config.toml
lr_router = 0.00123
tie_embeddings = true
beta2 = 0.98
steps = 9853
Below are experts of layer 9 (counted from 0) of a mixture-of-experts language model. Rows are named router (the router's row for the expert), gate (a neuron's input weights, with its number), up (a neuron's input weights, with its number) and show model dimensions 0-191. Each number is 500 + 50 x the weight over its row's rms, rounded and kept within 0 to 999. Numbers have three digits each.
After each expert's rows: "mostly gets" lists some tokens that are sent to it at least half of the time. This comes from a sample of Wikipedia text that the model never trained on.

# expert 1
router:544424529607483509423547565470544519522488480522528447567480450478480515529546538493508537551519497534516442434570526527487505538489507488460467458492481590520547425456597545578505501571537545538562590525525552432514430543533488572433511481517442475469543566573498525502498533533459436510524434403574595531523465453577497488490580423493511557459420521560494527495525486454543541450400422457520569608549399496461496479489585529564529532530536404494516557469553519574401359480574549518544534486531485591613537472550537485539457561454447491442462599440495365537514442519511502498
gate0:560548493561513599482567557529531566464574430540546478541513463410508557500394570449507575472441482463491474506398557538481583536433501495523465553507442498481438423474435436466497530544481479528452465596486567507470531569480560502551479477541463506575514554488463472466443455507519574521498498491509540506495606494486582396535502538476527446455516564459431478589459494478435449561531497401551527550394428560538547470577525578606615469502528492562500505446522490446503472481496467447529473560475541439571483490449518497378532510428502441522492495577496539472548483496411338588
up0:452554446425488459477496505533488513587477509512455483493530486558563492580577483478363464431593526427510530489516511555454346562517553511435566539498490458483493533491512503474503474551492506511539516508499503481547459497517563532521511518517453521516557545543445475543411434492471468533486402477555499498477454386519582494522526430507508557509451413481582573469507496494532514505396501535635503399466436533528469563469521461506448447598547431368438515552572469554477524434526505524524475463432488550441655493495437493606540487484543514537471362505457516512427544441469581573
mostly gets: ".\"", "'", "\".", "’", "ised", " led"

# expert 7
router:477519514476460529441605477455486510512593530491577529565433519396436502436510492480549481558545507510426534543529496587435575520461544487541469387498465589547533373535537482480469504485502503560509571519480541594514471439462540548425458576452524495541478566577440436426470487568561468486601503458549527575568509476518502478496541498583551454524562517520449503590423498456430482560381489469527591498479389563517532444545602455565526416532452476446525633442448511591483417539461552498484494458470452546574508453577502464537493538484514556488533486475499443436489523581500510536
gate2:447554636539559547516546391550567616557555527593518475506494551501602516466504518418494514506569517502530532483433621551518507497503550397558523486479467499441577362399496508524558497533466462498471479493452444446550512505513451494622511514501459515379501428519475460464509538571576510534592457435381448479504467427531532428537508523470512478473425433551453455402527526519514507546516460480474552462529478558544462575442506507575449503561443555485532500508503461505365502464457514508473487503460515530587433512420460444519523501507532534512514562503507489476489434417377542524
up2:512456476608480459526504456516409485423459470491544527405508423429552497488551541507535554468490483675572526568481540441500464498447486525472432543457539472534431486498521456639570476517519538443493497532457460529458516444574400536570466407525532481484454549558525525462526475541485479461493484525483541454445389488611526568436558490424502482560526548463563451566536511520553471445543542458452497452480483627482442396499405427492485532478521537504545426483533394496423526467522551464534522576418539388447505570473541477526537489504488569601507474550443489516479417438525509474
mostly gets: " its", " st", " very", " this", " more", " their"

# expert 0
router:533472658501539514504481571431555564472531562427579475488503509484493446537525454488567577551586473456472521563476535539427537554588528471473542486513549499606528414460546567520593455613660639501512547520480428597483505508527499530482502477399383516560562493523437529452533508525618483419515517433524498566542461513495509440490511467546548526538527535506469495528488489501469514516435455459512468453494383542508544485554539500472492451592469482470561531546516539462499318507565496454567488510511526534556498502483489560440460500473461495426536534492532385499478500459523492477
gate4:491393556487617473537502564502543534434558416523529481566457487538444529448557454502581467502432501499457486507551474588454494497502580474522491396509450409551527517474486548496534452554526520501539533517605597539639504539475525393496478512577490485470612438507531460409512494582476500489480389519488574614533494493417543423448440554508525500534516528500506453479448443503431470428454594522562464505437569563545435506461495534502568450575529497609471573443478586494504425536601489420521407518474514449531440443537502519494483513509529513495503482446477443573420567528471472511
up4:513579421457531556487555401499496563439410495461520489560532503534438442513503533519478432460430382417481497454485530519488501484536535533402498569572608619495428493474508569466626543448427424543613525491584527411396494461505463520582459506542518504547475530531475507466583481536601447452473570495522565437481566493512476543505512468462522504454489522536530550501557523515488535459540551478514468502471443553459515465481516464525507529477453513551542574537479540450498551413417456552380449448384494494494502624512475459557471552499461361499562483584445484484483441439477491504
mostly gets: "%", " %", " −", "%)", " kg", " Votes"

# expert 2
router:551508498493450475467548505436522640530555410523602443471473535499454488577516505453552516488538562537514517506550515554476556513466518446490480546535485486547466468511609559541513481568540580489511570511562478491603562544512478507420470491523457519533608572496453531429519492596511482508514477448470447590495467540575497468479589523511460565452492469570510547592492486455505486620366471528494577582533467550485491429527522501464565506558504428511460500451478539472472247561498491598590510487511450510530551464531454508459460539455442522395454485505519453558483534509534494521
gate2:482473596455533491422523476415400477521553540563502500515508409561512444474487520472563565548588505595458493514469507493470532520521476425505502518591492497555522405428410522558499425537511513471498550441494528506526501538458521564570447479485550478504423459501496485481505457535643484531535534417456435609536486506510586523499578549552596472439439537458439509422464569467552535534456484417527534544435448657423395534536509561512529471538521565452592492546514510532426489493475532405484468532518380502518472403572505516521495499539475453498573493458523519466416491522391549565
up2:480480527451506485435479478454346463479520513548465522486486416533592528431543482454572574530589478587447567479450534539557478437533432568447566455583463505488463500464427439576438423512522494548506517470501589433529502496477496556572484431469512542490495542516498532474476444568553535517452517477365476566430446416541549541544583577500601523409451476469439512532520550524487586411488574463501461540464492585460431487467524556509501527547550546533616453561552464524445499492515527393416438450499410520535456454602505487562481532513497471556518471507539523414476445565467564513
mostly gets: " City", " Air", " International", " city", " station", " York"

# expert 5
router:564477525542523546509513531480498436579595491520555456507391512480491468573475476530541510467527513520517529563487458516551510595529473447446464428523427528514456441493532532490616468522549554537585506571454417447568587466508478537467443545431473501516513532515398469529459520473462435473571492421496524548458482519517495482541564433514565530472432541580488539539435483507509538538440528482554559545506535555466537496525585504555445479655544499469515532491432484555503376469511485464508486472542493574589478467574553605449547557455381599314511528483450451408513556535469465555
gate4:580538440461551467559468494477486565473599535465501469455459524555405442567485414580503543499490517554504500539469521516482426445457410405465555531521514490475418483486503528494489515373517440463506582549545549542507505545594460502477482479582389496454499515492517424492532415539522585541559410536478526564603512562414497505401459545464510477541529450530583474527505491527416551533491501574492468455414510557472531428544532568509499543550515485436454664537468590445534489560479454497570514614500507528441556394511577445519423497519380497497448497510517492448491516511482498428
up4:524498447507490534492451507460423486546402527469538421471465384517553567470467542448491498542531521454585447509380544534463436445503512367538458463448497553464462480405516542485521530533487436505556488514532464580433500504539576474466529530378516473424425561550451508575494534493468415508550522405557561531592435533473440474548558487462551366484435523444449535497511490568506466508518499505495541498374551524541504513564553536471473581472518491479514582549521551588539475548561607530535459494536521548475502373574521530538517622549499530439423528485492512444471519586573477471
mostly gets: "erbai", " Os", "|---|---|---|---|", "otte", " Ol", "leep"

# expert 3
router:524517443567526470457497550416504506466596454504622487570470506450490502628525562499552511502524521472482539500535548536477565519478483489538484483500586496533474426480588466534574473517487622554493564462478558557476527519571631566440553568462425570557553538579435458491504474515557509490503400464573540496507474534497489490482463424516476494531406527503473523533498496477480573583463451468533533496506415551422448469547552514579614491507552502470457513504429488526429360464486541504573502508555467647508559511561516480500531525505479546378460543507446429563437496609408504527
gate2:515537568542467518530487451550573497455561540499545496448530444511517470537512557511511562505468558532504487536492427494409535530497449524546493536585396474462529357480497511584509480482493517525454432512510551420544528420542407476422467441486580497484467482540514422525472477570618438496528418483512469544632525559592500522499515473645542524509437504590497515458509452536490524510509437396492489500521481458422486610393503462563542454541502499496518552445511500552392463484504510516541483632549467521519486365518428586525512503509449540452541542495530525428480441523370466572
up2:515460529560464483503447370498585483443527532530506540481487439486605506456481530469527536504560524507555507569462459553457505506490459494492566555564447530448582461512438486554496451432507552419504446520521537395512480406581454562422448483544599437428493525506548347469507492494596478494467427551462515510542489477469535511479551534588558557462421453499535406451592531569525552458578545447509527499526525499498460625378503471521503542488496509454516519425508467546402468488513498471514504559528472487495484456603433514528579515552499537464543520533439521317551483519391494516
mostly gets: "In", "American", " member", " president", " FRA", " singer"

# expert 6
router:517523553435480468468532452525611516472605488497551517547425515464444486640534516514473547495489464498440479556564543556416506520497534502462493408449489438568540430453535541538511538549553539542518514499577488519559496470489416453505523583439481574488602526560484460491511496548553456451484529462491539622510494487530532478533560593610483533498489573570532549471532455459504553476521531483509535504419489541396567406463539458527563474545517406496504559516436544534444382477527485598482503511538467517530582480555477559455558542541408561289479449510509478494439448544477522548
gate2:588566638462520555588402426570573494525518508633490489438449511629475424543479488421487530528560467539534594529466541489566533548447484556563498424491454510574523507469471586439466488564514540486418502429499546553544564484471454486512536546525482526576486524489523512357480496478513475488547468454531569468504500488545571434429560527532489428529511553538510393513468463515507482517432481442508533491600446533481459484485514451523519470520485500561612415563547477545482449459471424510487572498487493471522525494640399495549521456430460432505462543456483503467435468528393419508
up2:572533511510569495513425499434423496512475515600496422466470504528498484531546456491547535464543534490507554481421497552572513467511444547522507488522565507469483504373392507518498461515537530558520519448477563483497544416524473548458512523590523534492537451486450512470559568501486429528479399527524576411379545568505595484482541499514596449417528426519592595529486447548577415414508526501496479427494552491428456510396575450468520454529590533479507415550529421530414498429512436443551522577374439504491483448491504449411510580446503577512551589501557540479551459522496428507
mostly gets: " f", " F", " B", " C", " c", " G"

# expert 4
router:507483492457531417469519501450447570470575481505593555580475530478433485541538446477487566582550531521482569490534487534508574495524533478541531436565512508545507405483544451590524480514563516546489540509506562511533564536500520494422549564573443597526488487537476535430461462427458430474627435477521525529470477500504524532490483454528501499479520511568489537505414511451446569551372489408540536604611477590479542479436597503531594524504536459413570528497506508452512371507498468531514516518529515544564593505442584574445568448456392425405457470449491414590476529515443456518
gate4:527515452556587478505458474495464506495562528482545470523481489456522452487506467589567490425445492496496480552496632566495499462565505514547511454511568439467495493469486406549469555486474623423478420531505508538520569595579446540447574575529493481527531423570483416497488422560528499538497413595484530549550431471453513508521420436526526488493427489470493524534462494432531566591560552556572527465466523397430421534469503409550619435556518487541469501458417589575456457486513516472544519479466425536426436496483438529432470503398475543517438462563540545590471467581498514606
up4:488493517450540439560528495511395493455499540531428555490542483554542522484427494473490475501605539501457580541522435523548503554487503367525525538570445574514454487597466471512628372604590452466466493577469572503464506468520588544494431451435561462475438560507464447572454554555505511498567548490429483479422515511535487492500534591493476475472521480396546548539556554529558411408399525480449523422444432486522566459420553488506514455554430509413509545475525439475456500438539452457502403543526562420530495449593541497540440515570553420538546542527486474538510478541532516503
mostly gets: " October", " December", " November", " March", " April", " June"